{"n_layer": 11, "n_experts": 256, "experts_per_token": 8, "d_expert": 32, "d_shared_expert": 0, "activation": "swiglu", "router_score": "softmax", "balance_loss": 0.000193, "lr_router": 0.000753, "vocab_size": 8192, "optimizer": "muon_variant", "lr": 0.0143, "beta1": 0.9, "seq_len": 384}
Below are experts of layer 6 (counted from 0) of a mixture-of-experts language model. Rows are named router (the router's row for the expert), gate (a neuron's input weights, with its number), up (a neuron's input weights, with its number), down (a neuron's output weights, with its number) and show model dimensions 0-31. Each number is 128 + 24 x the weight over its row's rms, rounded and kept within 0 to 255. Numbers have three digits each.
Before each expert's rows: a language model's description of what the expert responds to. This comes from a sample of Wikipedia text that the model never trained on.

# expert 51
Subject nouns, pronouns and is/was in opening sentences of articles, such as football club, tennis tournament, and He, It, was, is.
router:116146114103112142150164101116109135144112117112108101146156108140132122086107144169129150133146
gate0:126147147135112140156157096132109107133123111145118158152165107135137124101098123134135188106125
up0:112148131140120129151133144158134109179164153171115156158132146108088101120118098164131118102133
down0:155096111111098164174113140118174116125149096162172126074178160139105125119117095161147119107169
gate1:112098092120136095176090164090139110094160147121152103154129121144155141126108143105127151087119
up1:088157129118140142114150103130176122108088135104124141131125171101115128129122100099071150148118
down1:156116142115165125133177115113144148109115125129115120157099102169141109166133155096141129084141
gate2:145106134138113124132156119090075067112142107151107115111097153109121145082117109105118136128145
up2:110112071139147150123113151116164129133160132126121059168137140104135149131169121092140149154099
down2:082157130154166104141153169120088110115113108118150140134119127175120122122117112122158065152160
gate3:128117135099151112110134118110145170130134146134109099107141115158137109161091130121129125158126
up3:140142115132141081152143123161091097103116131140158085096145155121184112127162148122122131124183
down3:155123120145122149146110128135146132159154181155159167160174128117141143103184090119109158097099
gate4:119156127167132133128142143110172183097120119104104140128131099125131115069137121126111128127105
up4:123150085118141142167118125115134168111144090151142105115106122143110107143137150161131141134119
down4:103139126181148149121147107150067135101086098148084088154149087116128118120125110127132139115148

# expert 50
Spaces and digits starting numeric values in stats, vote, track-length and episode tables, e.g. 0, 85, 3:48.
router:126104118166102100120152145143124106118097119128159152141153136157146147157114130109119123121097
gate0:124139134165131111122071097151126110090103178107118160104141126142143161128138127121145118173123
up0:145111168113113154118086106137143133087189104151156127120107130126140146121096159118123144142107
down0:139108118126094126153147114156152164153182127092129085129125170114158127136131100149144093171106
gate1:120116099142111100179134083161105110154126078121161128172114151094140124108124119154166085150108
up1:141124104121135113134112124057160126132158127161182108123091105102123119127137137149175139152157
down1:139152149124173141091143145161153185110140137135063110105175094120160130179117120143112194114107
gate2:115137104121097133145119134155077054121104122131114122120151114120113152161118166102122146140148
up2:116114118087140145135102188136126160113105182134116122131116127152136163112122142096084131129105
down2:146114172132130131130143122172119130092146137148120155173183136119142111162116118156133114094101
gate3:146117154113165111139081117123095175146159127138159143167145157169118103121107150139086089109134
up3:108102100115091121132119118120121168122130131140135139137130121110106153117102095158115088120116
down3:120139153155106112103119152071131141105107135116129149106166151140135111117093170158119114108137
gate4:076135104123109122147091132122167135113162103153089117122139152090137196085106129121114106109104
up4:148140135150147127120139113114110177105122118160135090112132100134114162140133125150105143145138
down4:108123161139157111116105148145114134096158109101105128125161128096171178132074172142145161168144

# expert 53
Table pipes, separator rows and the first digits or words of table cells, such as row numbers, years, and football positions MF, FW, DF.
router:132128101098067145082127132136156145155145125138155094151148079108159125152135139132153114070105
gate0:132120166125091115145139136116129123112150076149134143089142136127144137119107141122132128101134
up0:113112131130125132090147135117073138098115119101144145084155141128145160114129132114153116153124
down0:148130111133144135147114114103150112154175079148103161145143093106146138125118132111124138143114
gate1:099144111172094111127137126135126138155138140155110135140083093122133111109119122098145100116104
up1:135054074083080131156089108106128095118112134130152154133117205127108139115126158162110102104105
down1:122168116108092136092152095170133176113165139121128116101125071090154139083143135116139111154116
gate2:138104118129135098136133106088121140107125092111143136109131070112151095116146152131119113119121
up2:085162091082119101145145127107177153119183113113162116122138093113149152086123088188135162115134
down2:140087148128153131161116162175140147113111106071127152120121127139154104151133144138134107110104
gate3:150160127171193159123136143116134157112135198125147110115146167134134163111100092130155117149125
up3:099147174110128135121123130153125103158176134130144146143119100056098113105127153140146168121103
down3:099098090109089146107136124119119102141136125130106150130154096129101148166098130147130094097127
gate4:115149125104142133068112126094099107111077129141157149158170108080155128109125105083129131148075
up4:076166136106118125157120137097129182130112144132140065141144118175108121120132112107131140145117
down4:129143087141150156123142138139140160100124080142142119124115172120154142113147112104139151129166

# expert 13
Final or inner pieces of European surnames in results lists and rosters, e.g. -ck in Schleck, -tz, -ić, -ski, -ová; also bass, guitar.
router:129139111146167072099131142104119155124137140150154132126111147086137101091082094094131094146068
gate0:125124136159127114152130136120124163132105132118138104100133118139145136102095118154091124122081
up0:152124101172130160119138152082152121128147042111118067120197094109127139186155112141155139135128
down0:119158111157121122138084069126085119123142101118106132097180128136145138165135097128140130158155
gate1:152092152140119155132130191137185150129118154084139101111113163125103121095081084150101079120134
up1:133117147149121124139123141142129057128144118152140112148112107124169127135114129124128156123079
down1:108095144132142132120135155145090152115169167166156124113075168118124122161108120183124122152117
gate2:174115139092100135091119116120090129119166136104125124135148144131124157118083148098126146156121
up2:135108138144122141122131125146134136153091150112116136148118147091082131107125109131102164131143
down2:071093141157137099126127133151148086151119129100114134189135082122143133127155133177137163142154
gate3:118139105161153112111152150127165142103128141126122081082124149095125143125159116096116118128130
up3:081116109115144113126148138147083160111083140171096109155099130160112070132149076118107081118122
down3:168135124122146115113104145101091144136142096154144106114107095189114120128132111213174123096123
gate4:065164119118116161094139132110118157169143126134119150136094153142133112121102094142124170095102
up4:077154103169112152145175132122047130115136131132142156114093121154073128086135145134109076145128
down4:106093125113126118121113110114139141148122111114154128114206152154163124129153068143132163139127

# expert 36
The words and, or and & inside compound names like Newfoundland and Labrador or Arts and Letters, plus commas, pipes and spaces in tables.
router:172137118142076116158117157099108139121133087138116136128120127128150123130101121152140100114105
gate0:140173120116106118127144122101104131116117106142103140127205100120132126131123127125101142148114
up0:139116138161113119084118158129142085122107115166093123148104135175103105123144074158130106168128
down0:113130123124169124129146076134123076123149133138109146181165149112146089160144084126089163145146
gate1:152141107131080098125112144127164172157120155118135081121184162123104126111138139143133115115143
up1:121121137141139105060138136139106110106146114116109065151111158159178151139141147134077140076097
down1:112148141140144078081134096151104154120124078121084179115076122133159117173119142104150111124144
gate2:145155108131114111152142135129129048144128120109136130107158126104118094138141160121109143135128
up2:135084116145134106153120135112144127096112142129120162129130152140131148143118143091150103143086
down2:143129127101125155152106155158065134126161145110082108096197114144125115113136185120169122158133
gate3:113128113143141143074143114088140159151130136116155152102110086129159122119161129119114122103196
up3:115144121099104122118115114160073106133083134149112120157123108129111136130115154120125097146143
down3:148089167117195118149128102110147122158148091102151100099144117116091152119083145119164106150142
gate4:141159106085113149156097119088099099107111134127156121136156138079152098111102091104108119118118
up4:123141107165142104093109134162122077106117145178136150083138111141126154093110159142114125132161
down4:104172100121146159132149110127133138107115167105147093152178144118128160089120138136138144141094

# expert 14
Surname endings and given names, plus commas, and, & between names in credits and lists, e.g. Hern-and-ez, -son, -mann, Robert.
router:112160103165154117097117142132104170113133133137094116151107170154137099155131119110125141120140
gate0:086147168157150115137165169137121121097153086100137177149183138152108196135102133103108109116121
up0:157115165101132154198135151137119099098121154137127087167150138170098135087175161149148097176114
down0:164149062120097157148157140109125159105092132111087185119148129136138139112182123129135123113155
gate1:155111100103115126132147077163144122094128121134129122117088177127121156148134170091159140125142
up1:104174131137139124139126189127110142130095145097142075171146141130127148118132142137128146105109
down1:146103101123093103154105104126107153132098117129124154074061127145116118132133137101122112143132
gate2:074166129108156114071162145093076133166126126116107121162118153140150129156088113116113126121127
up2:153099135103115104126162103111134066141125146146079141143072116108128117114157153117108103124152
down2:130103118132113103134107166164127174127138134137127166122147158140126133163109141095140129149105
gate3:156165084131128101112134109162133119155121129142138098186192185154141110104123117130127162140172
up3:141122152098109135105173164151106095117133133172109159127162154113100140131124161055128138096169
down3:121112138113104136121102113111100090136102141163087102120066122161119149106159093114098127136113
gate4:121115118094131139101127127140126141148151122139127084144128121132185111151136154095114154114124
up4:165141136143139148134133130138117158105135163118129143146208114121089150161096159131170096118176
down4:138102149112128118163123109121100121128146156129155111095163099109135125132152146103119162160117

# expert 49
Single letters and short pieces early in French, Slavic and other non-English words, e.g. P-il-grimage, V-la-chs, La-wrence, la.
router:159109142093131145098102156159177107097110121103138148090124156114139133148170120160089132169145
gate0:117119134186102153159113115157097128139157089118140095140157118130171142170147107188142137117137
up0:149172147120159115126123086128144145107121082123156142148146152136113135139144189151133163128118
down0:173119117119118106152139121106099130128121097150103127154185134141147148138101140152121159088091
gate1:138133151131186103102138138155130128113123138074109126108154109077136108113107147132110161122156
up1:100155147118143127145122124087110125107136196145138112138105112149161114150096114201137079105112
down1:120113146128099123103145152105096150103100146133104154150119139133143119174093126105112143108133
gate2:140089110105093154115137128131148127188109093123124103120156160180133092117117097136076145110166
up2:153102112148105133155134081114129155110125130150078121130104138131101150102100142117126142091129
down2:169148131135101157166127095157091130140112124106119111154089157110118115117135172122162167133115
gate3:115147120140174110108101144131170147126138121139155098129105158150154107138122120191125125151158
up3:137066116120093139126182123159161100089160158148074105155135159154153150109157126139113105143179
down3:086130092086154143178098107175146141107142155160086125171093117141151078157118111150128043089131
gate4:167153091127121135132082121155141079146097163148152094144114153123143154121134140139104108168138
up4:106145146125145103132125119149106157108141105093098092118114098129121134154097120146112130131122
down4:099148087145125091115126143146141186188144126156093140135152141168118132147131129127115120172143

# expert 38
Verbs of naming, describing and reporting and their as/such, e.g. known as, called, referred to, announced, described.
router:104125126124112170167141093098129110117167136140142092122132120109144086135167132140093150130111
gate0:179159178096106130162131140098165112101164158117131104100147158135109110103149126124160148154123
up0:153099119143066159120130084127120118108136147110144155114090143180111122140097123134135121144153
down0:161135103152138118102094130110175154131121123139095145125114084120145140157054134140145157136105
gate1:090130180159142134135111087144138120125108096141142108156139158121138097114129081139114144121142
up1:182127165132171122093168172099159075073106123141132149171126077167126094131121127127142091150097
down1:090122127152097127124147120158148163134139147146146129120099156119138161131089102098148151109153
gate2:152131096104099103153147134135155156123194091130125143122128131141147129147167129127160120123138
up2:112116119088136124149097181109162102124120117163134150137121110159061107119124077096085081156125
down2:123144098165124140109115144075129142159136143098120161100129099137164162156120117100145158116109
gate3:111138143151120128120112103116097133114148114114159120121153142110090081128159134103140138141107
up3:106115092146111118139158087147134126152123121088110177100143182122091124140100128110130133142149
down3:099110171111151098106085134175111102088123156115085086139116169108136126163132119132165096131150
gate4:177133124085123097159111135158174102158143139129150171169128153118142104134134096093155098158114
up4:141106138137125144113101146126169124158114137117101116158144141151148093120083114142153087120101
down4:140156141137110170099153153067097134117156107133156133116155132099125126113077163091117116132107

# expert 19
Word pieces ending in -a in South Asian and other non-English names and terms, e.g. Senan-aya-ke, Therava-da, Uma-ma-heshwara; also India, Lanka.
router:086142095141127117142113072128170124102101157167083126097142139136151138107137115120133125142107
gate0:127171138092120138143162136121087096075120095107142166116119145131128160157134129135094119114140
up0:078132152126086131140151075104092121150102148127154121099117141100156117139148138147143143118113
down0:138136132120123157075152141122118128091137148165110166127124126116124129115113128097129118151151
gate1:144113114112152144162115096100120090068100160121123128124140127114112118107135134114130088152114
up1:055193099124133109166118085175126123117119164130096166168105127081137142090128089140126103112078
down1:119161138164104127157172092129136120145095147164159149142124093150142110089116134135146121118115
gate2:123106128155126141132155126171184143138124165157108136092134147148155161144100087149124158086140
up2:114123129101132096133123131122151125139115103132127136122150154106135163141140130161123127148106
down2:090144119103088162140133134111128115139172107116114103111040151097136150139123132066120146119163
gate3:098132104116106112137106085110179121099124112129132165154143115131140106107119155149131170108151
up3:146118109143135135125171099139141171114105142154172082133158177115088144140136130127135084117111
down3:120104081106139135131114154105121144136102112123130148144119090095185105118102121146140108165100
gate4:121147124143091061131154114159146138124141131173135116081152108136147123099097131096159126102129
up4:123156131097116126132137122160128147121162099102164092128158144123095119172105135137098134152141
down4:116162136099113104151131122141151116107122116099137108127161143163143107134075124177178139146148

# expert 63
Descriptive adjectives and adjective suffixes before nouns, such as large, similar, various, and endings like -ary, -ative, -ic in fragmentary, palliative.
router:093117138153119128157114098108173099111135122096090092138121151144114093152151168165102152146151
gate0:097126154123122120137129121094123130103129150130111125163094131182131121090108098144129091150119
up0:162104132131089123160182170141125118124155132155133121189134133161146202101138129129155150142098
down0:109133162112116120133144162086133135109155133186141133131174098191117097131124120129144108105140
gate1:132115172097107108102107144100111084119125161104163089103153115148152133126105119137140165147177
up1:131129132122117125103118122137169085161090126129147138121087144150157118122147142092109138160111
down1:110076116089098132112186166105133142101115155142142146143070118148158139131141103151106135145123
gate2:144124144118142136141115110139119111113128141108126117147186147129162116109098113133118183125154
up2:102135127167125125134150106197135131137151142131107113118104125156152138157166135077143144118101
down2:118095140119100088126166114115140148155163104144120142102037105123136084125116138151107117137101
gate3:146144141161114122109127155117115097136125125169112121140152112134143109134108094124142156145105
up3:131137166142075114126194148165130136154105171106111151154145132082128110112100120143074156110116
down3:082083181139124170131112143110143127171101162136121112086070144103123115125136141146141137121150
gate4:103093083124104123121157128137118097145156159136149084153109132148101106150155107139123127126134
up4:156176138107147137150124076133142125073123133137163127135138078104152124066107137132127140095165
down4:146130140144137112098115108111115154136134114146081138114122091148123157117119086107075142101126

# expert 10
Pipe separators and numbers in sports and schedule tables, e.g. fight records (Win, TKO, 5:00), game times (7:00 pm), election Candidate rows.
router:170132092147138106127114112114144092113098122132113131160173113119113134132125120120162132133120
gate0:112124177103108141148157132129125085151132131108127103149148099129161148108117129148161159131151
up0:146149110127170138113110097109138095135125169086087127129162159133097150151100159107090147167148
down0:137127133082141140109105117128118164117168152112130102157102129147102168114107148150167140136171
gate1:151134137153159134163150155140081124114125142115110161113157162150167135081151142115102170124120
up1:125120115171076104150088159100133133139129050107093119139083094172112124144135164080147096134118
down1:109120141155196164160106129145141113117116139134152164160078136165097128136132142137127138175132
gate2:141108109127142108145104155183195118124103106141103145138152156116146135105138135130147075082108
up2:110130147123127133103086131105141135131163125156074121155112127160125131132079110120136120113099
down2:125132091132124148207154141142127120125122118097115121167116079183142136137152173166126089143128
gate3:139092129144158118142123155129117118129123149154116127129130126127147157120143149155110124149138
up3:150121126166119114164114135127137097087082144120118118127163139093117175108169137140072148125178
down3:143117136176159114161150153138139084108143140115099107130162133129082165167186166131107139105096
gate4:110138122125099125123161085111133148115124090154129105191163120155143113102077097175170140153096
up4:107120146091136132098161132159135150159148145112157113126143148145113105126149151134163165172086
down4:169149079159083146148172171130092143133090124152145186120106131147145122166129104140127161099094

# expert 40
Column headers and markdown divider rows in tables, e.g. Candidate, Votes, ±%, Pld, GF, W L PCT GB, and ---|--- lines.
router:138115142099067086095106145115136133145105132123125100142158118121150137164133119095144153126102
gate0:124148128128128137155119096136132122112092159129128181132136084130140133113150118152150115127099
up0:142115124144136126129107146169145099149107125176137118121116107143157134103119111084126135114126
down0:138077157145105118140110103174146126152085066136118074157128122137126132099161144175119116135138
gate1:171102149137117093125163094165126117094155102120150108132117148118131130135131120103106132114124
up1:171125140126137105101111158134126153146146143097125127127140099125147148121125115082123119103092
down1:149123161110093111132126154138107090111115134123072118119116127101124123129143131122090096167063
gate2:111156116110087125139127104123104104103121133101143149102134129118128182140093137086099108131126
up2:137108161102121091114083121160082118148154100164165118154127120125138088087138121130148149137153
down2:106157119118148134124124085127100166123120162107107177149138133162119160178141166125136113154154
gate3:137133128114125157110188121129135093141182146101106152134133091107148120160083150142154112143116
up3:131115123088136145171108147140155095086152140097135096132092145140152156111114080113134122098089
down3:154112097109156110128151112139133132119153115077140148145100143122136105128120141137159108127138
gate4:151137133130126108147090107174109114195110104145141137118135140116105123106149144146135107139136
up4:131153124137143105092148109111147116158112072142108129137116113095156118109100113116130148155130
down4:164132081122165175136118099131124125100125130139108123124107168148094126137110116116123113140162

# expert 18
Short syllables and accented letters inside non-English names and words, such as di, hi, í, Bha, Kha, as in Ja-di-da or Uz-be-kistan.
router:136148111115135086119135113131147122091071130141113169111150175107129146181106110164110151138145
gate0:108135083095136125103114113165144125109168166111124161146133169134108112107139117119128127114123
up0:141147109104087132101134163113098132174104148147137138124110110140143128118140157113121118123134
down0:154142139173101148109125148126129090157121096155108132105157171106149107144148095122157120130117
gate1:153145137137123087141108107105134140141109140086115166140160103135143129093122100129116170125135
up1:129121118105149128157129083121166175133146144121144147129153163156106133133116164160151130121159
down1:147147110148151169118142091129107156104107149131080167118174130126114108134124133105140124104158
gate2:127159151113093120122143130117124094104113078144140172108141116156126128161061125193129112106126
up2:142126125095136112170132108070168115104155132159139152103136091142133138150084116154157115133081
down2:060154115061163107119149146107126112085126125120177174098163109097102082159144108138139129114119
gate3:116132142142097115127088150107136104116152137111113147151101131109115139068126126138122115128190
up3:176121140162063144125114125154156127132162169111126106105157127138106113121116147115094114105138
down3:119157117162159153127167158152141065155126170171148168073094116134146144100152153140130148138134
gate4:145168105129112115147103164157138104108098144100112121137124159127144125160152110108114106130163
up4:095117137092126125134180130093100134115152126119135114119165156166140117162154120121159179150154
down4:096132135125074112138159172104096160158119125169120124131091130154141153141128112108141149163139

# expert 55
Common English first names, whole or completed, before a surname in cast lists, credits and prose, e.g. William, James, Li-am, J-ane.
router:130142104123126128120146110129112149118109130116176154097097163082146087104173115112106151140079
gate0:127152151124113157144138098108079145145109142119142155142167143165135082139162104135145138070100
up0:092105143103102134092114131099158170137133110099151176132094157098112101078147142120117122144101
down0:137111155153131135139176096140131125141099103122136134123122143123110098109160150112112119153138
gate1:119128134167129141161142167159134103114106162142135132124147125109160153138115132139154134169124
up1:114138123139109091106156060116101141098120123143141110121129186108123106123099144137095089115157
down1:122134117143143109120101125186116124119158113126141152109133104152133156105156113133120112157131
gate2:111134132115091111136135122167136127124116115128157130086170133114090133154121084127172130118098
up2:105167128143108152162108107110095112154107122127124124129120153166130118144128130116113120137160
down2:113150125126128123136114148092131142094114107138155167156102120150112132135143125106126143175080
gate3:135100144126153121128178107114142145147143115094161144112136151114196128121115115154086127105157
up3:099147125167117148145131098158149130161110118095143144128158106117147120105133100115166145089121
down3:130137101143118146082130115143132154107094121132162141143160118126081123132160136154132104182100
gate4:111146143105114110132108158128127150134123133161129067056137171136133104154117159111135130129135
up4:127134148141114176134117158165132075122099129164114143133118127154168140150148075114130147145125
down4:119138113128131143143165130123180145133104113114149113143159134125146121117107158134152147070116

# expert 6
Rank labels and taxon name pieces in biological classification lists, such as Clade, Family, Genus, Animalia, Arthropoda, and dashes starting list items.
router:129094090100110110123167135156126139103136126115124146164119184106111123136130168104167131104148
gate0:122138050116114143121118122149161171104139151133135155134146130136131082106113106104153131110128
up0:109191132141141098158160132127132132141168144150132092107116152141115133121133104140155115158085
down0:114127073144121085107136115164136183133111099125129168164065136121160110134185115119087117166122
gate1:085144181172131109113187119111129127135124170142135145100151138162153161156096174142124123117103
up1:151102124125098156099066116121092098122135153164151081127125124095109132178140121131120107128095
down1:178136145103139156147096104130091135128128137120141101159190127137132141110103134113141164097123
gate2:151153104143135107138134126122111133088134180119124139089154088105135114072125160095153158145081
up2:091110115128109111140135128169182160086141117109119132119152115153085115135125091149167125109155
down2:091114095080153149142083143160096107113100141082101137109128128114118150183157135103110129120145
gate3:129124122085122145104128166131143154114134132086170128146133144064105130126138158122140106137101
up3:103111119146125102100098120123142156116088148138122161157129125136099115135159126119105116110138
down3:114131121119154123118148128144101156137108139112116084137142182144147173115125122127140153117119
gate4:149121116161134109113126190133091107113154081126099091097137124174122105103141115125152083141117
up4:141093120138168097103139095087083120161117135131117175132141127126162145147099145117098096129131
down4:152136121103123135147125106124111095158105181119124103134102107123164149117102162124100118110155

# expert 21
Vowel-heavy word pieces inside non-English names and places, such as the i in Eredivisie, -in in Helsinki, -ai, -uri, -ani.
router:125095108135127145150088080102119126111124153144146122120117151113159139101126135120147130156075
gate0:108108135092147128136050122120122147118132079119126144108096158142107102122176112148148121117100
up0:088109119134124113161097143132145113157161132146114135119133118075123079133160143134138099135139
down0:132095131137124140129102124115139169125111092143173101119135155085126084126125101115120122122087
gate1:139133131137091113177140070104112155125162141196129145155174155144084118118170135117109154170107
up1:139127132090154137100131156140151155129130099074125125152122091078121148122186148097133114128169
down1:087111131113136154123126137122130114086134119138143164072113148120136087133114110105163116141124
gate2:118120124109131141139082089116119126082162123124151140127132097165124155140155133098160097103107
up2:158132158099110152150119133120102165093155125105147112136085130122158128125136152118174131091103
down2:123076140091134127103110146112132129138165121093124148104132149091078120157114131143140134160121
gate3:114098117131141110115089093134139161151125139133125144171139133139129111123154113170129113116121
up3:105076082125118111139170112173110136129117093142090124133096121156141141111177123122143120112158
down3:131183149136104159114086149134124149085121115134154125114165127130110107133119107064128078093123
gate4:061162135150086131150139142127170149149117122138150135119118122156164100140138150144084141147120
up4:147095145091139116109131134132085121115144101063101104085139126150145163164093138174099131129158
down4:146152129116111144141075122122108152106123087153129184114140131124121140128113105102169137125117

# expert 26
The space or first digit before a year, day or age after in, of, end of, and month names and compass words like north, July.
router:149102158148136125096118138114141150147123143122159138092112109125125124137127152146087132118090
gate0:147084099160162089148116122130129114128140112121090156108127150163084158127117126123090153090118
up0:144117106131133122135110127145159117137119149154147130142118147110133119078139116122132105134148
down0:144102125127100145117131156108116147140137105134125121080120110130128152156152154112119130154151
gate1:138135115148117108089124140093119110068146091166107087099130117100101087167103131158110114101167
up1:118116131118146096145108151139130108202134108117125111130141131115130134156100164120148126149125
down1:123114163102121106125153137178112157138120167086146107129160155115183144135148132128148144126130
gate2:106117139151144145150114099147128110168094147124097110166148160157125122129131134094110129134110
up2:164136129095105110121119150127102133099144183183105118125136113121127129193152135133145105120120
down2:094147149124153153110143132107165121143122101056171105129164156117142136114132096105142107137109
gate3:136152143105125089147120127119118150124123156118108118087140163108115089167145129177102124090162
up3:152177124139118130114107131128115126133101140152140162091135141139094108116118145127147136107140
down3:113154086111123166108153128118116108124086112115162121129172111115167121097113117071140095141114
gate4:122133146109128087157106115138147141197119165097141126128116119112085125123130118084135115145132
up4:117116106134159073113137134076094123130146118153115134143125134112146164141176142133115132092130
down4:117151134129103133102118139155082123144131108151141141123116117134118160157088138164166132135129

# expert 11
Line-initial dashes, line breaks and field labels in infobox-style lists, such as Coordinates, Elevation, Occupation, plus coordinate marks like ″ and N.
router:149105139125076162165118136170091076144126162102116094144186110162083158188140151133157141113155
gate0:125161122114132128126131161136128104131123119134148129132153172152094118164126095190143138162127
up0:107123099136178145087112154130144099082130115093173148105127116126144117135090122121138121079105
down0:176147143147115109090091080127114114101158142112105113075131171137102102119118119131123108121093
gate1:104149148118146100113106132146097135111118114152137114088170109144107072184107129086153116115054
up1:142147129130154107136142109110127147164141109145149144112120131113109153107160135102109090132149
down1:162150110125154134131139118150157106151151118136097131136157143170108135124114141106129179122093
gate2:161133158114091149195161150108130092113113134135122164114112102114082109109135158127121129148135
up2:144116125109101099085140167103106173128118142104160115097133108095147159119137164100113108138078
down2:126117132127114171131123100098108149108131129132127139119170152103060127152114130140129136121075
gate3:104151088133108139157128121141115125137119120134154069196143148152128117103103156153101127122115
up3:149123112163128131163125167088129170091164097170096106122094156157196131079111147128132125139151
down3:085129138128125127160096138103110116150105130103084110133206110128097088161106141138123098116096
gate4:162123156162089178141147116121117073087120144143132111175122121146098130115122118118107114101160
up4:153123099130084096147157149128151170076121126202136074125125144143130121122176156139106074156141
down4:127153142077115131102129113116131133137121135095200153134070131113139087143121112120128143166084

# expert 12
Word-final suffixes and past participles in running prose, such as -ed, -ing, -able, -ive, based, used, developed, often before by or to.
router:128162138167153156170099163104120130102140111119144086131136124136159103125140145146092178098147
gate0:130163129139087124116128093140091128133110133130104138134106139133090160132158123144125164093149
up0:090105138156092121109108074142125142155147122130107131113131125113127133110167122095127133090172
down0:136119128128149115129073127133162112158145133141132118141078142149113122126139136101099109109147
gate1:135132131104101111120104174117123113109148127120124109109183089141098080142152123138107114077143
up1:137097179165126137145116093102150110132092137106131130090150179139106166119133176171083116118126
down1:099119136138135153158100129123145101106079145128129096110136102150116130085108137116180158124121
gate2:109130132136122142149123127101138144105126136074113120121155125097117111125135140104111183109132
up2:115099146141132140127127074152116124150111133101124153090114123135145125160143114148123127116142
down2:105166122147131117140126094131120129145185149127163101135118156092110157104110172135154145106115
gate3:087164161129145144096111110161086117117159147146124136146111109098169101111179120169136134068133
up3:153142121112157121124143072130057118145127154122113127145194151120136143140133121152141128111133
down3:127109137114143120121084112178134140093081142110135143151170155103112141128109120115112121132151
gate4:154150091124131150126128093156144175162123115127127169092128147090180131118129101106115130132128
up4:130162143110127109104099115122133115126106138128088128135095142165159130125130170141111162079123
down4:125102117126165080071091170117125143135153126068117145118104097125109094117104175116111104139123

# expert 32
Pipes, spaces and numbers following player or person surnames in sports rosters and results tables, e.g. Smith, Walker, Mitchell.
router:134114090127087084125104150130129139139157165114113079136120157138136130137126174096145107138108
gate0:146093114084136148143162129126140146151107115145123104148139129123126136145093150096177154124061
up0:140156145094193148158147098098157114099149141093106171147132131099138134092159136096126117176149
down0:147130092164127098160155128119121149170139096108107119126060135141092100169113109130127107145097
gate1:125105130109126101151128156101136130169195145146143138136118164123127123138130097119112128126153
up1:086140133110118115091134136121144123140154115170138130117144140148106184154121108123120155130116
down1:111145084121155082123108089156138154141115149096130130137161110130113104184120139104178138151157
gate2:098147109146171123124131137141112123118136158151099124129127170139147132116119184157107174120129
up2:154126112144141140118106082156053132122108101120114180090135130122127090165153172140090111123108
down2:126139144134117126125122109142095123204127168131142140166092117143129119133131103138081143167103
gate3:137118143151114131094136153155142099117118138120108101140149110122119149112058130136153120114103
up3:114151120147174164052152119120106155149167116108125128111119129068126122128093119122119129158135
down3:147120129164131111085138130132122075153128158082141149171137113127183132095133141115150121160158
gate4:129114113106160121150148128169119116138160133143130107166135181114116125130138102129148138142086
up4:151139101108156132101149093168165131135133165127132130107120152100131128137092091094123132098140
down4:110151140111130139149096158145094122123139148121122098129147161138120117111142142141136125135073

# expert 62
Commas and periods after a completed phrase, often after event or season names in sports bios, e.g. Championships, season, games.
router:113171126110147112102135126115126159158121167106099107114094074104170143111117116151138119085106
gate0:157162121127123086095105121134136110102099123104118082134115126139112121118095125137090129139105
up0:146119130157096114134120129124103120122123086139084119156110112132141157090124156122122096164168
down0:127160130155146117119107113178114174103098107126162148154132162165150131179076143158121107151121
gate1:128148120167098112103129136132163126114111122138135105171171140177162146131113109122151135118158
up1:149120156146115132127113153091125134133097168097118123195147167143155159117108162162142108131127
down1:100134139146121109134136150126134137167138150135104107111076098119147126121169101148156129126109
gate2:133135145130165140138137086097173133104089107145114115090117137093094162113058123182107124148128
up2:117156139104105129161156080126077118118106175103160158146145163118076110129161093117117177122099
down2:088139106165125108111105144107164161163151098150150119092162116096106118123117165089107122141092
gate3:118152086081090122128147135131109108175082131160126133105115135163116136132096134146150164103153
up3:131152140114119140081134129090104105107137122139107100133105157129112091118166122116125134159116
down3:125105112133165138120131142142133167152157109122092134123128087120123152141116139102119115110150
gate4:097168125156121098145164107152133116166153122073097137114174102066143135155164117172098106095117
up4:152099089108149111108137162150145120106202156100108162110118095153166171094122126131155115093130
down4:152079105129095092159118125120108148097110211150113101129164067117122135134112110106172089126148